{"num_hidden_layers": 11, "d_shared_expert": 512, "balance_loss": 0.00249, "vocab_size": 8192, "norm": "layernorm", "init": "normal", "init_std_up": 0.0278}
Below are experts of layer 7 (counted from 0) of a mixture-of-experts language model. Rows are named router (the router's row for the expert), down (a neuron's output weights, with its number) and show model dimensions 192-239. Each number is 128 + 32 x the weight over its row's rms, rounded and kept within 0 to 255.
Before each expert's rows: "raises" lists some tokens whose logits its average output raises strongly, later layers aside. This comes from a sample of Wikipedia text that the model never trained on.

# expert 61
raises: ".", ",", "%", " in", "6", "2"
router [152 109 156 121 131 127 100 101 104 108  71 113  85 153 165 164 122 150 191 108  98 148 149 151 152 124  90  84  97  91 176 105  90 135 147  91 100 145 119 117 150 115 139 181  91 133 158 189]
down0 [122 109 179 124 131 168 155  91 122 152  98 162 134 187 160 191 153 164 198 130 143 107 123 163 121 141 109 143 140 110  87 122 137 114 157 142 138 104 130 106 143 142 112 158 103  85 164 164]
down1 [ 89  94 112 135 156 124 100 165 115  99 165 163  84  88 106 152 122 164 144  83 156  96 170 101  90 157 100 143 104  89 158 153 108 124 191 172 112 127 155 140 153 110 120 106 140 130 102 142]
down2 [146 204 108 145 215 135 132  98 164  69  71 109 162 159 147  93 126  48 104 120  86  89 142 152 126 137 127 115 129 177  79 108 108 192 107 179 104 166 131 158  77 108 156 137  87  95  77 114]
down3 [104 120 128 124  39  74 141 121  92 133 131 158  79 127 102 112 128 152 108 176 134 154 113  82 164 131  64 218 140 134 143 109 155 108  87 115  67 117 122 103 169 101 156 171 100 144 160 132]
down4 [125 132 158 161 109 121  98  82 113 112  87  67 137  82  73 107 146 115  95 110 134 143 126  76 111  94 116 106 145 126 148 117  87 137  49  58 104 129 119 142 180 121 208 118  95  72 129 131]
down5 [110 114 110 130 115 203  89 119 117 169 144 111 133 188 139  77 130  62 153 110 110 139  97 166 122 123  49  85 122 174 128 163 152  78 140  80  80  70 111  78 119  84  71 141 105 132 200 124]
down6 [112  80  98  84 104 160 114 134 112 140 114 130 145 123 133 112 127  91  73  95 197 199 150  82 142 150 107 128 125 150 127  89  96 164 135 153 109 114 119 193 168  50 166 197 114  94 182 135]
down7 [146  59 150 129 123 122 135 135 140  94  66 127 140 154 148 132  98 137 134 181 165  91 103  99  74 153 100 159  93 136  55  98 147 107 206 160 169  84  43 112 126 152  99 104 112 153 102 156]
down8 [109 109 153 116 147 158  53  69  65  97  71 100 148 149 122 120 134 131 146 192 169  86 140  92 140  98 105  67 148 164 159  95 113 117 150 147 196 106  70 131 143 149 159 117 116 165  90 190]
down9 [153  88 170 108 149 136 149 122  84 153 130 190  77 130 195 165 116 127 120 135 168 162 118 111  77  89  98 114 210 114 182 140 133 116 160 149 131  97 112 160 137  96 144 123 120 148  92 125]
down10 [115  85 128 111  98 172 163 112  76 153 108 117 117 124 153 194 155 159 156 117 101  44  75  80 123 133 116 160 221 102 147  96 110 130  98 136 103 151 112 170 105  86  68 104 112 167 150 166]
down11 [129 132  94 141 148 136 120 121  72 182 134 150  99  89 111 119 126 142 127 254 122 118 119 122 131  99 185  55 102 110 160 145 108  86 124 147 181  70 127 149 149 128 202  99 163 124 103 171]
down12 [122 122 147  98 156 160 155 169 139 165 138 105 201 132 109 200 110 158 135 139 136  84 109 152 121 167 170 130 109  82 122 129 152 111 156 111 165  91 135 117 182  86 204 102  92 189 119  78]
down13 [219 133  94 103 147  82 147 120 116 158 139  84  83 175 154 104 128 160 211  73  85  91 157  78  89 138 120  48 163 103 113 120  75 167 104 158 131 150 150 126 169  89 106 145  61 133 138  88]
down14 [137 149  73 158 166 156 128 112  99 175 188 131  76 234 185 116 167 118 106 161  83  56 168 140  63 109 136 139 114  86 196 134  93 100 124 144 102 167  94 143 135 109 127 127 123 159  85 143]
down15 [115 145 108 154 108 135 184 139  65 103  99 143 151  88 168  89  85  90 141 194 118 126 125  99 176  89 152  99 125 138 111 132  82  57 125  61 131 136  90  84 133 112 157  89 108 132 137 100]
down16 [ 96 178 127 114 160 151 119 117 130 157 113 102 120 129 104 142 139 144 160 167 151  19 150  98 103 109 107  75 176 158 144 138  92 102 143 225 146 117  94 132 138 150 144 105 159 153 122  83]
down17 [135 128 133 134 139 117 192 152 133 137  74 105 135 134 142 117 119 165 133 125 166 141 173 146 135 176 114 158 172 168 163 153 138 101 131  83 117 153 149 130 114 116 120 165 129  65 140  53]
down18 [129 129 163 178  84  98 118 101 165 108  73 123 115 158 110 154 107  97 131  67  94 120 183 117 159 103  64 138 111 184 116 145 146 127 135  63 197 169 176  52  91 165 177 126 115 125 160  98]
down19 [ 90 138 104 125  84 139 107 135 123 121 107 115 190 191  85 131 138 132  90 127  84 130 103 118 138 142  97 104 160 152  79 144 152 105  71 105  54  98 145  84 135  74 150 157  59 148  91 154]
down20 [126 169 104 139 125  63 108 105 115  88 150 173 162 126 109 167  96 127 157 159 145 207  97  38  67 171  97  84  94 143 141 179  93 118  90  82  67 109 143 153  98 134 174  71 178 122 147 158]
down21 [110 105 102 121 116  99  96 130 197 117 177 134 134 119 147 123 127 131 116 138 124  94 171 124 112 116 193 120 125 171  99  86  87 125 207  80 128 123 156 125 155 145 184 100 131 137 118 120]
down22 [ 96 184  97 132  95 151 109 128 118 145 143 117 119 110 101 145 176 115 101 173 189 151 153 133 100 107  95 117  73 127 130 138  99 156 116  79 161 141 111 140  55 158 169 150  97 151 186 143]
down23 [105 120 123 147 140  91 124 150 140 132 123 112  96  69  68 112 147 103 102 104 179 166 147  87  81  93 135 184 119 116 162  75 105 174 149 121  51 126  99 147 141 122 104 145 113 132 129 166]
down24 [ 98 117 139 138 129 123 137 120 125  90  78 164 121 115 188 187 132  90 158 105  86 122 139 145 191 200 148 144 152  86 158 103 130 166 162 108 104 121 183  93 108 131 141 170  89 127  81 111]
down25 [ 96 106 110 167 146 107 107 184 113 107 177 144 181 111 119 127 135 191 152 139 136  90 112 114 212 145 172  96  69 188 137 100  93 130 173 104 116  93 125 105 128 114 166  67 150 177 135 132]
down26 [131 138 124 121 125 175 155 156  94 132 138 161 144 153 112 141 222 138 101 100  75 116 220  91 167 144  57  61  91 148  94 130  92  61 123  93 137 114 155 137 103 139 130  87  85 151 164 101]
down27 [111 140 173 132 147 187  81  79  87 175 108  94 143 100 112 115 157 157  92 132 121 140 177 150 127 134 109  93 126 124 112 134  63 131  58  52 135 100  81 107 169 145 223 101 103 138  74 128]
down28 [121  57 148 150 160 216 168 146 142 131 103 122  82 199 100 129 135 149  91  77 169 142 154 126  70 144 106 165 102 124 196 121 134 118 136 114 153 113 149  77 187 137  75 140 151  94 116 110]
down29 [151 138 140 112 112  95 143  95 140 108 129  92  60  83 152 114 155 126 132  95 131 131  92 147 125 112  89 124 152 122 149 105 129  99 145 122 170 140  84 130 136 128 161 144 106 186 172 103]
down30 [124 139 187  99 130  95 124  47 142 102 130 118 104  46 130 183  98 127 166 148  78  58 110 128 128 132 167  81  72 146 116  96  99 124  87  88  84 175 167 171  98 104 143 164 118 191 119 124]
down31 [ 94 118 119 169 137  86 174 123 100 136 176  78 153 109 147 160 104 138 193 108  99 102 105  74 128  76 115  55 119 139 103 200  83 159 106  83  82 112 139 168 178  87 146  82 146 177 132 105]
down32 [ 96  55 150 146  83 132 109 119 129 160  59 182  82 171 124 125 109 247 157 147 106 181 126  59 108 153 166 148 142 132 139  74 158 133 146 161 159 107 140 165 119 140 143 139 107 188 152 133]
down33 [131 148 106 169  86 122  95  93 120 110 145  63 108  89 197 113 125 170 156 143  97 136 100 134  96 108  93 132 106 133 126 139 130 105 161 162 142  75  80  96 117 163 181 147 131 188 141 143]
down34 [105 117 174 108 175 122  81 179 137 205 105 160 100  72 124 117 108 182 112 158 120  83 142 155  72  82 125 153 180 129 111 135 131 133 164 152 152 160 153 137 147 142 119  87 140 112 136 156]
down35 [108 158 173 173 134 117 106 138 143 132  77 138  77 122 140 114 158 157 149 126 153 129 148 171  81 181 162 148 144 168 170 183 125 103 150  90 137 114 126 135 160  83 161 104 184 132 172 140]
down36 [185 137 113  87 114 109 149  84 121 123 115 157 117 118 159 188  88 130 142 162 125 136  84 110 131 102 145 119 101 120  97 170 127 150  97 137 111 114 146 132 122 112 132 150 147 164  72 153]
down37 [115  91 101 125 132 110 177 213 128 196  88 173 145  94 133 154  99 124 118 117 131 145 124  93  88 115  97 129 170 117 112  80 117 105 142 120 128 108 138 133 165 106 105 192 104 152 143 133]
down38 [125 120 135 107 103 145 176 127 136  59 124 160 134  82  74 165 192 188 158  78 105 109 109  58 142 167  90 124 143 121 126 153  77 135 121 143 107 131 114 124 100 117 124  78  88 111 108 112]
down39 [119  71  86  81 110 167 171 168 156 138 175 102 148  98  67 147  91 156  55 111 153  83 118 153  97 158  91 161 214 146 162  27 151 137 123 189 116 144 119 153 125 130 105 125 125 158 142 171]
down40 [102 133 103 146 107  95 166 102 145  78 143 105 150  83 189 132 162 148 108 143 136 132  95 106 173  89 105  86 106 146 145 152 107 135 111  28 120 117  95 113 112 116 119 101 145 192 171 101]
down41 [157 167 208 138 141 130 140 143 209  60  65 150 166  85 115 177 129 118 119  85 154 144 141 164  89 100 181 102 137 137 101 137  76 119  97  77 147  91  66 105  48  93 109  98 130 134  60 125]
down42 [175 155 101 119 148  52 137 119  92  91  91 150 135 146  94  70 149 110 119 134 123 123 155  88 116 163 162 148 152 147 139 103 100 144 174 151  91 171  99 108 110 149 173 159  78  94 109 136]
down43 [145  67  88 107 155  98 138 130  93 117 112 124 205 144  73  62 163 154 136 140 140 121 127 217 112 168 187  95 158 128 105 148 128 140 155 110 157 186 113 182 131 134 138 127 100 148 137 152]
down44 [179  84 145 165  90  87 183 177 158 107  98 133 164 140 119 139 109 136 172  86 190 117  80 129 173 170 183 170 113 146 115 118 126 159 130 159 112 139 139 130 112  95 125 135  62 132 169 112]
down45 [120 176 117  92 161 101 132 113 146  72 185  73 155 158 149 130 146 122  74  64 119 128 143 135 115 135  89 166 122 151 139 138 113 119 165 207 188  86 118 133 118 127 118 159 117 140 133 138]

# expert 34
raises: "  ", " 1", " 3", " 4", " 2", " 5"
router [ 99 118 138  96 162  67  72  52 147 174  73 135 155 125 168 169 125 130 167  92 100 156 116 165 116 148 131 128 150 110 156 146 100 163 126  87 121 129 163 122 124 195 102 116 135 135 131 157]
down0 [160 129 133  85 126 166 127 107 141 137 132 117  81 144 115  99 123 143 153 181 124 113 196 176 173 195 169  88 155 107  93 135  75 142 110 123 122  90 163  80 166 140 196  45 133 150 150 137]
down1 [108  76 150 116 122 156 119 115 145 119 100 165 165 177 142 108  80  86  89 153  76 108 108 149 169 129  98 116 103 109 160 109 147 137 135  86 143 113 167 122 143 150  81 181 100 164 148  90]
down2 [135  66  75 137 103 145 141 147  66 143 122 166 176 102 142 151 133 126 139 139  81  78  95 117 183  86 137 177 135 189 142  93 185 133 154  91 122  97 142 163  62 199 108 143 130 142 165 123]
down3 [131 169 119 166 125 115 114 141 193 143 142 126 143 122  71 152 179 149 106 132 128 113 142 130 138 149 102 130 162 146 156  93 107 152 136 173 112 130  82 133 122 130 138 138  93 112 139 108]
down4 [102 146 127  63 170 165 181 137 101 173 157  86  84 128 143 123 114 129 128 172 162 135 133 138 138 141  84  85  93 120 105 142 155 155 103 160  81  71  83 138 105 141 134  76 117 148  86 111]
down5 [121  96 135 130 116 120 125  84 117 163 142 132 114 134  90 193  73 157 129 109  83 101 138 139 165 110  83 111 133 130 165 186 133  78  98 129 138 153 103 129 141 135 139 125 153 177 143 113]
down6 [118 105 163 188  66 114  80  63 145 141  95 144 140 176  83 103  72 106 116 125  39 134  94  87 128 159 154 145  62  99 117 144 110 109 156 153 147 155 124 140 130 122  90  74 134 166  84 141]
down7 [ 98 108 176 115 142 120 133 140 236 211  94 144 151 149 118  90 101 140 164 123 132 143 144 149 130  75 121 113 175 165 214 102 105 182 135 181 133 153 167 119 131 136 101 140 128 106 120 113]
down8 [130 149  73  95 175  85 138 117  84 125 166 128 130 141 127 124 149  93 126 147 138 112 150 149 124  96 127 131  97 156 155 101  94 105 161 163 124 166 103 121 112  95  74 132 142 117 174 118]
down9 [150 116  49  78 113 130 107 119 106  74 158 143 121 128 190 163 113 127 160 151  96 116 170  85 139 106 163 142 102 135 145  54 166 210 190 104 111  84 139 133 140 171 104 185 109 126 128 101]
down10 [185 105 175 160 124 101 140 141 137 160 148 122 143 110 136 119 181 138  90 127  68  62 113 127  95 128 171 125 120 102  81 160 124 148 132  89 160 109 154 126 159 134 138 157  82 130 139 103]
down11 [134 162 151 183  92  78 106 125 170 131 130 143  49 146 116 120 148  86  80 137 120 142 143  82  83 173 167 140 150 152 101 195 134 149 107  96 171 102 116 156 109 164 126 152 169 158 133 130]
down12 [ 96 176 199 144 124 137 118 127 128 157 102 137 129 156  85  56 107 112 136 116  98 122  78 112 227 187 126 111 118 125 185  86  88 168 123  84 143 119 141 121 142 150  66 173 114 176  98 153]
down13 [139 135 119  74 187 112  87 155  93  90 136  75 164 117 142 182 140 160 125 156 152 138 142 121 127 116  97 190 148 109 129 128 118 173 160 137 104 102 109 144 118 119 144 188 118  59 192 156]
down14 [ 69 109 105 137 110 195 122 120  86  81 163 165 115 138 136 171 165 130 134 163 147  91 183 175 130 130 175 159 101 134 121  96 122 136 111 103 114 105 117 144 109 166  85 137 132 152 112 109]
down15 [ 67 160 127 137 142 164 125 167 123 134 117 147 181 145 113 170 178 126 177  98 117  99  92  58 133 196 131 165  94 143 124 142 131 106 106  88 118 119 140 158  92 129 102 129  80 146 140 143]
down16 [ 97 120 124 103 162 169  66 154  71 131 147 159 148 129 115 157 110 108 165 164 109 148  48 137 112 152 121 144  98 122  84  79 178 184 145 143 148 105  96 163 151 108  79 172 105 161 130 123]
down17 [ 76  99 156 145 149  73 102 147 133 118 181 176 151  93  79 132  80 124 107 142 112 108 132 115 130  79 129 143 170 105 140 164  89 114 125 148 145 170  97 156 136 116 126 120 185 149 157 132]
down18 [116 104 167 136 157 165 145 172 160 135 182 111 147 160 139 123 135 134 167 124  65 167  69 131 120 140 167 146 162 169 126 166 144 106  91  89 125 120 139  95 119 123 172 159  66 151 167  83]
down19 [110  73 107  42 104 151  80 154  74  38 160 125 117 179 133 138 115 122 128 158  86 117 169  72 120 140 177 110  97 111 164 128 135 180  96 106 120  98 107  87  96 128 110 123 118 155 125 128]
down20 [119  99 114 174 121 198 165 176 189 143 163 132 173  94 112 108 118 136 160  64  94 122  65  68 155 177 168  77 138 147 148  74 131 126  91 108 128 141 121  97  97 118  81 141 121 133 157 107]
down21 [133  33 143 178 128 128 138  80 170 117 105 123 149 126 136 153 105  94 175 149  99  53  99 122 125  96 145 174 131 139 144 126 181 154 147  85 130 130  95 141 153 181  70  86 102 165 136 102]
down22 [124  82 162 135 111 144 114 168 143 177 102  96 169 133 117 131  83 126 144 137 139 161  62 139 146 117 106 130 100 129 183  84 166 180 138  99 139 123  83 173 132 161  68 148 160 181  92 115]
down23 [135 108  97 119 100  87 165 156 144  91 147 115 124 144 119 123 121 165 147 122 136 137 153 142 208  76 150  75 120 148 142 185  65 190 140  90 163 163 138 101  76 192 139 140 205  97 103 122]
down24 [122 111 127  97 124 180 153 101  17 109 136 166 120 132 155 145 124  92 169 143 134 124 119  73 145  86 129 195  74 128 157  63 133 143 199 143 100 127 109 183 141 188  88 171 108 111 113  84]
down25 [131  71  88 159 195 149 121 101 111  93 127 149 231 104 139 151  67 101 165 126  54 107 136 138  63 195 148 136 115  52 140 152 126 125 148 136 117 121 127  55 135  91 204 146 200 140 167 121]
down26 [171 142  88 126 122 151 165  79 142 123 150 124 130 144 115 100 183 153 151  95 160  55 137 160  72 149  97 142  93 127 148  99  60  85 122  98  93 154 118  97 106 163  80  71 145 141 147 149]
down27 [141 179 159  80 161 143 128 120 171  90 153  83 120 127 116  56  99 155 126  96 129 117 162  95 167  95 153 121 150  91  74 153  68  69  66 133 145 152 146 123 123 121 150  92  95 110 161 123]
down28 [132 154 150  95 192 113  95 107 155 154 168  64 152 142 126 103 146 174 114 153 127 119 153  96 135  79 151 124 136 132 145 128 121 123  80 167 174 150 104 146  88 120 125 101 101  90 168  77]
down29 [146 143 141 161 131  95 139 146 243 177 140 150 123 110 189  99 192  95  85  90  73  63 109  88  95 136 133 106 135 146 143 154  91 132  80 146 148 125 169 103 156  94 137 162 127 104 124 138]
down30 [177 103 130  91 180 111 105 147 188 189 118 112  64 112 139  75 117 116 168 109 152  99 165 124 167 111  95 105 219 180 110 141 122  67 111 127 149 149 181 116  99 158 123  94 134 151 127 144]
down31 [138 166 116 117 169 102 114 170 131 115 122  95 155 175 122 170 128 173 147 114 118 112 151 118  75 127  99 129 119  78 120  95  74 155 181 156 145  88 101 133 120 117 141 127 142 144 122  88]
down32 [121  80 147 105 106 147 102 142  84 100 149 176 142 138  72 129  45 136  94 105 143 146 144  94 212 105 140  81 138 132 162 140 135  92  96 156 131 171  93 168 113 140 143  16 170 177  99 155]
down33 [142 169 102 126 110 148 138 119 101 115  60 167 166 126 125 150  83 109 131 116 155 152  96 105 156 132  60 127  76 150 108 103 147 125 102 132 100 123 100 136  75 137  77 128 104 156 118  96]
down34 [109 118  90 129 148 116 128  99 142 121 150 113 160 144 148 163 103 119  69 100 108  71 137 102  83 160 147 230 130  85 125 137 118 149 127 181 117 122 135 109 131 119 184 154 174  95 153 104]
down35 [ 86 100 125  99 123 120 111 125 123 155 156  81 134 143  76  95 142  91 153 130  94 149 165 165  68 143 100 121 129 144 150  86 160 165  86 116 135 129 109 137 152 125 138 120  92 119 183 122]
down36 [ 82 151  96 119 154 110 183 180 131 104 138 120  78 132 151 165 113 124 200 122 121 131 152  97 174 151  99 149 116 152  81 127 148 134 171 131 149 154  59 134  97 125 142 138 186 112 139 118]
down37 [ 96 151 126 138 152 145 116  89  81  84 160 142 139 105 134 101  72 181  99 138  78 103  97 108 157 102 160 116 122 148 102 154 116 103  62  75 166  80 165 168 164 112 173 128 124 111 118 121]
down38 [128 137 116 167 178 112 127 119 142 122 142 143 213 117 156 151 130 141 138 141 150 104  81 119 148 129 143 135 106 100 134 123  97 173 153 114 184  94 115 163  96 153 139 136 139 140 132  80]
down39 [119 156 126 169 129 138  90 163 108  97 127 110 139 120 137 100 113 189 144 134 149 132 165 140  97 120 141 113 135  94 135 127 157 122 148 135 156 137 142 155 113  84 117 139 127 180 100 150]
down40 [158 145 143 100 135 128 151  94 136 103 172 172  82  60 120 142 190 160 114 128 150 117 167  86  90 151 138 185 126 112 132 139 167 122 140 140 113 136  85 135 117 106  69 129 133 121 178  76]
down41 [112 212 140 111 136 103 124 147 125  53 128 150 132  53 103 129  98 125 101 111  98 117 113  94 192 142 142 192 137 101 149  95 169 175 101 142  99 172 143  98  95 189 155 114 138  72 113 106]
down42 [116 146 141 113 195 126 134 157 169 139 163 145 142 190 135 167 147  80  99 118 121  99 129  98  65 172 145 183 124 108 168 101 128 118 141 147  84 137  80 149 117 116 144 151  79  97 108 144]
down43 [107 114 178 127 165 111 184 160 151 161 143 134 226 118 193 119 173  81  97 102 115  90 102 126 129 115 114 160 157 163 154 112 103  94 144 144 110  61 122 114 139 148  60 162  91 116 124 150]
down44 [144 117 182 116 194 139 109 124 120 126 126  96 196 116 122 118  91 106  96 132  72 148  84 141 161  70 145 148 164 125 180  81 159 141 119 158  97  99 143 127 109 112  62 135 101 140  93 167]
down45 [122 141 150  76 176 166  96 137 172 167 136  92 101 161 157 114 104 129 126 134 117 126 156 116 116 132 127  81 114 173 128 166 202  94  78 110 107 132 176  86 116 115 196 144 112 118 175 151]

# expert 74
raises: "5", "6", "4", "9", "3", "8"
router [130 120 165 107 184 150  67  82 138 196  47  88 110 124 162 196 139 158 199 124 110 185 122 178 127 113 125 104 158  76 153 104  81 124 113  72 117 109 108 132  92 146 102 170 104 133 129 124]
down0 [107 104 155  99 172  67 110 133  64 118  72 104 149 130 147 131  99 179  98 138  64 159 146 115  68  89 169 150 132 136 128 140  99 157 128  79 142 131 142 113  91 131 125 124 125 146 106 118]
down1 [139 116 112  90 181 108 128 149  92 137  55 123 124 158 136 135 142 164 165 159 116 177  86 140 143 133 148  78 125 106 140  98 145 126 120 137 109 125  96 111 105 110 137 131 130 147  92 190]
down2 [103 150 137 147 126  88 115 131 121 206 151 130  79 131 132 101 116 118 153 120 133 128 121 100 111 113 135 100 155 148 165 165 139  53 121  85  40 104 159 146 139  96 156 119 129  49  78 120]
down3 [ 67 124  97  78 179  71  92  93 120 115 139 175 142 113 101 105 175 157 105 146 107 166 110  90 108 198 153  68 134 150 107 181  88 166 172 115 156 144 115 129  97  85 111 164 122 168 152  82]
down4 [147 117 121 135 131 148 140 109  82 123  90 121 111 142 122 176 115 134  81 113  67 142 156 104  39 127 167 147 107 178 129 143 141 176 117 118 102 125 119 151  74 147 123  76 123  71 129 181]
down5 [136 107 124 176 134 107 109 111 206 154 122 134  45 152 163 123 124 161 106  95 165  96 110 111  82  83 129 148 227  94 156 113 156 139 122 111 132 126 125 180 163 162 115 154  82 139 106 158]
down6 [123 151 133 132  71 103 126 117 148 172 205  56 150  79 122 184  96 146 163 158  37 139 105 106  77 137  93 131 126  73 186 147 159 137  98  76  99 187 172 151 121 189  99 181 112 158 155 120]
down7 [171 129 122 166 128 146 100 118 134 165  85 154 115 162 132 130 152 165  94 203 172 140 167 161  86 114 113 149 113  69 155 122  93  77 159 135 164 157 127 131 104 137  87 132 138 157 136 156]
down8 [162 181  84  56  72 118 148 126 126 186 193 131 106 125  88 118 102 140 137 146 100 141  70  57 175  92  82  47 123 114 145 152  99 123  82 121 140 165  78 127 187  97 110 121 133 113 132 127]
down9 [ 81 133 159 118 120 167 113 123  55 102  91 140 151 140 165 109 121 163 130 110  56 173 106 129  95  91 203 135 117 102 161 150 146 151  80 115 133 103 190 128 154  72 122  96 149 147 153 147]
down10 [127  86 114 131  49 170 103 184 135 134 116 120 132 160  78 124  71 117 149 107 135  74 148 154 142  78 113 161 119 118 142  97 183 168 171 153 139 111 125 136 123 132  72 109 105 134  72  90]
down11 [122 140  36  90 158  93 153  92 145 104 111 149  92  79  96  71 144 140 100 144 149 142  92 126 103 105 140  87 115 160 135 102 104 126 168 116 159 156  67 108 158 106 104  93 115 121 187  90]
down12 [166 150 159 149  76 159 125 137 131 140 171  95  85 103 130 135 159 150 117 164 108 106 127 107 140  76 130 127 170  88 141 152 136 194  46 146  90 137 122 196 124 121 124 150 151  82 117  79]
down13 [ 86 140 102 115 139  99 115 126  87 169  73 179 101 172 152  99  93 166 128 196 151 134 130 175 111 110 161 151  86  98 178  83  91 140 171 163 107 141 103  97 227 127  70 119 136  82 138  82]
down14 [ 98 108 153 114 119  87 127 129  55 108  78 139 152 132 165  79 109 176 127 106 102 190 126 147  85 133 165 106 154 132 133 158 135  95  80  98 158 103 195 134 118 108 105 105 124 103 114 186]
down15 [144  91 141 114 105  76 144  74 135  94 190 133 109  92 113 127  77 105 142 158 148  77 115 105 116 146 111  74 101 137 163 154  89 120 159  94 112 123 120  67 134 184  60 128 164 136  98 209]
down16 [110  93 177  97 146 174  99  96 101 179 114  84 137 162 105 101  91 156 126 161 156 160 152 159  95 121  93 118 141 118 175 156  73  91 163  80  98 161 121 111  93 165 100 102 111  91 119 144]
down17 [ 70 120 105  84 171  56  88 153  71  94 112 105 132 138 128 106 118 199 105 145 139 148 190 119  66  85 152  90 144 143 171 148 126 106 137  83 110 101 129 102 118  75 138 168 129 141 133 133]
down18 [120  83 166 177 141 149 113 124 145 119 162 156  92 178 178 150 107  65 149 144 117 110 159 119 107  99 133 137  91 111 190 193 119  81 128 146 151 103 126  93 106 147  81 133 132 108 108 175]
down19 [125  92  83  87 149 102 127  65  91 125 148 154 168 113  86 107 158 173 104  71 179 118  59 164  89 182 147 134 186 153  92 109  97 184 110 134 106 147 110 164 108 150 113 129 152 199 121 136]
down20 [ 83  57 125 107 190  79 115 126 102 130  75 136 171 115 203 155  94 120 139 213 151 162  98 126 132 112 128 191 107 134  88 119  97 110 102 117  80 114 166 106  80 129 172 133 160 104  99 176]
down21 [188 140 174 162 173 155 146 121 155 152 136 108 101 123 101 149 146 147 135 179 150 110 144 158 153 129 154  93 147 123 163  96 101 104 134  95 158 132 185 116 152 156 141 150 111  91 121 154]
down22 [180 124 142 116 131 125 156  88 148  54 121 121 130 152 107 143 160 128 135 132 148 121 146  82 165 182 174  87  72 137 125  57  81 108 205 110 130 110 132  91 161 160 146 103 128 150 111 136]
down23 [113 147 134 154  71 175 136  83 183 130  97 171 151 124 120 107 110 100 136 108 162 109 109 104 152 127  77 164 123 139 113  87 123 202 165 101 126 138 118 106 158  91  79  79 122 133 135 162]
down24 [120  75 173 133  97 100 128 138  89 108  48 109 148 147 164 143  93 157  97  88  93 155 111 107  88 110 147 198 130  97 114 132 102 133  84  86 129 142 149 139  96 144 116 147 125 124  90 107]
down25 [159 154 149 195 168 160 162 161 174 141 115 153 129 125 127  93 141 141 112 149 140 121 132 170  72 107 141 161 174  78 204 115  90 128 137 160 114 115  53 153  95 132 178 167  93 108 128 133]
down26 [128 150 101 137 144 117 100 120 116 108  86  83 133 107 133 120 113 174 127 100  77 141 107  92 137 137 145  89 178 127 117 183 125 163 141  98 115 121 146 233 103 127 154 120 138 101 137 186]
down27 [ 62 111 124 151 133 127 107 124  93 116 163 157 129 118 105 166  77  87 124 108  93 134 159  91 106  98 125 106  70 124 114 110  78  69 191 102 142 136 140 141 148 118 169  94 168 138 134 113]
down28 [151 166 136 116 134 104 147  89 154  91 108 132 106 126 123 110 173 168 149 169 130 102 116 108 160 168 104 117 124  98 157 181 145 172 178  89 106 136 106 156 101 117 153 170 104 156 152  76]
down29 [117 149  76  92 180  68 175 133 143 155 109 185  55 106  88  82  98 170 100 133 149 170 130 186 160 176 104  83 170 132  97 127 125 107  65 123  84 153 154  95 176  74 117 113 134 140 129  51]
down30 [201  93 108  75 106 153 116  94 131  89 122 113  68 120 143 179 116 122 137 133 134  95 185 112  66 113 120 107  87 138 109 103  81 123 146 119 128 175 154 154 158 154 112 113 153 197 124 155]
down31 [127  95 140 127 145 123 123 102 192  98 195 150 125 148 197 118 121 131 114 151 117 147 110 174 182 131 115 173 130 119 181 178 172 192  95 131 144 101 129 117  89  80  97 121  99 156 126 116]
down32 [131 168 140 163 159 149 141  84 114  97 123 108 120  64 140 152 134 164  79 137  99 179  67 145 118 147 149 122 148  82 154  95 132 123 116 128 109 107 218  47 155 145 142 171 146 155 123 191]
down33 [162  95 112 155  84 168 182 117 193 120 176  80  89 151 145 164 174 123 148 172 135  64 104 148 166 130 137 110 125  93 159 163 123 101 124  94 166 214 103  93 177  77 113 133  86  93 123 123]
down34 [107  79 142 137 141 121 124 166  96 206 115 161  99 172 133 155  91 153 118 171 117  93 133 104  52 109 142 132 137 102 130 117 145 111 131 101 146 100 172 116 174 138 129 144 162 117 114 175]
down35 [ 99 108  79  72 162  84  95 160 115 106 113 144  80 134 139 133  92 204 126 124  81 122 145 107  67  91 120 140 172 146 131 182 161 106 142 118 164 102 117  98 102  94 140 148 141 162  89 128]
down36 [ 93  66 150  80 133  52  88 181 117  81 145 102 131 146 155  96 148 148 103 170 146 105 193 114  68 113 145 138 115 152 176 117 170 135 126 126 165  66 148  66 115 147 153  56 139 158 149  79]
down37 [108  90 105 112 154 130 100 147 132 151  52 173 157  95  77  93  90 121 131 108 116 170  91 165 102 165 118 107 138 131 169 129 143 172 154 124 174  79  93 168 131  73 126 185 125 158 132 187]
down38 [136 166 133 108 118  64 104 122 119 141 122  98 115 113  78 151 124 149 157 145 162 140 128  97 121  80 120  97 165  75 141 155 126 125 117 109 147 129 124 154 153 144 177 162 158 121 152 129]
down39 [ 99  89 104 150 158 137  77 173 140 173 112 149  83 141 136 118 160 184 123 118 159 115 133 103 102  99  73  91 181 121 163 171 164 104 142 133 123 125 152 103 190 120 118 119 127 154 122 131]
down40 [ 81  76 160  92 117  76  83 149 119 173 132 156 106 185 136  99 101 140 107 171 122 175 184 154  88  87 100 123 156 156 162 169 182 121 138 150 123 130  86  51  87  66 135  97 110 132 124 108]
down41 [110  65 119  89 153  66  60 169 173 107  74 116 134 109  84 117 140 146 136 143 136  97 184 108  81 113 119 167  90 148 141 119 172  93 131 128 170  74 115 176 117 177 131  78 163 106 146  76]
down42 [151 123  89 132 163 118 139 128 143 188 170 117 111 144 172 161  69 182 153 152 132  84 134 132 131  99 155 132 138  97 137 210 143 121  94  69 117 129 160 133  70 110 118 120  82 108  83 166]
down43 [156 115  92 175 117 150 112 172 154 205  99 174 114 158 118  91 132 147 105 166 138 109 109 161  75  76  87 148 148 139 166 103 141  61 138 158 153 119 114 161 225 130 124 128 135  99 128 100]
down44 [ 92 115 124 133 104  95  90 122 150 118 163 132  98 142 131 176  63 173 123 154 105 119 133 105  87 115 163 123 164 134 114 138 116  93 141  67 148 140 197 167  99 221 130 149 130 139 172 157]
down45 [120 178  99 129 113  35 124 115 134 107 176 130  80  95  96 138 106 126 148 120 160 141 160 121 117 164 104  60 189 147 142 154  88  77  83  85 150 101 155 160 108  72 182 117 109 125 214 194]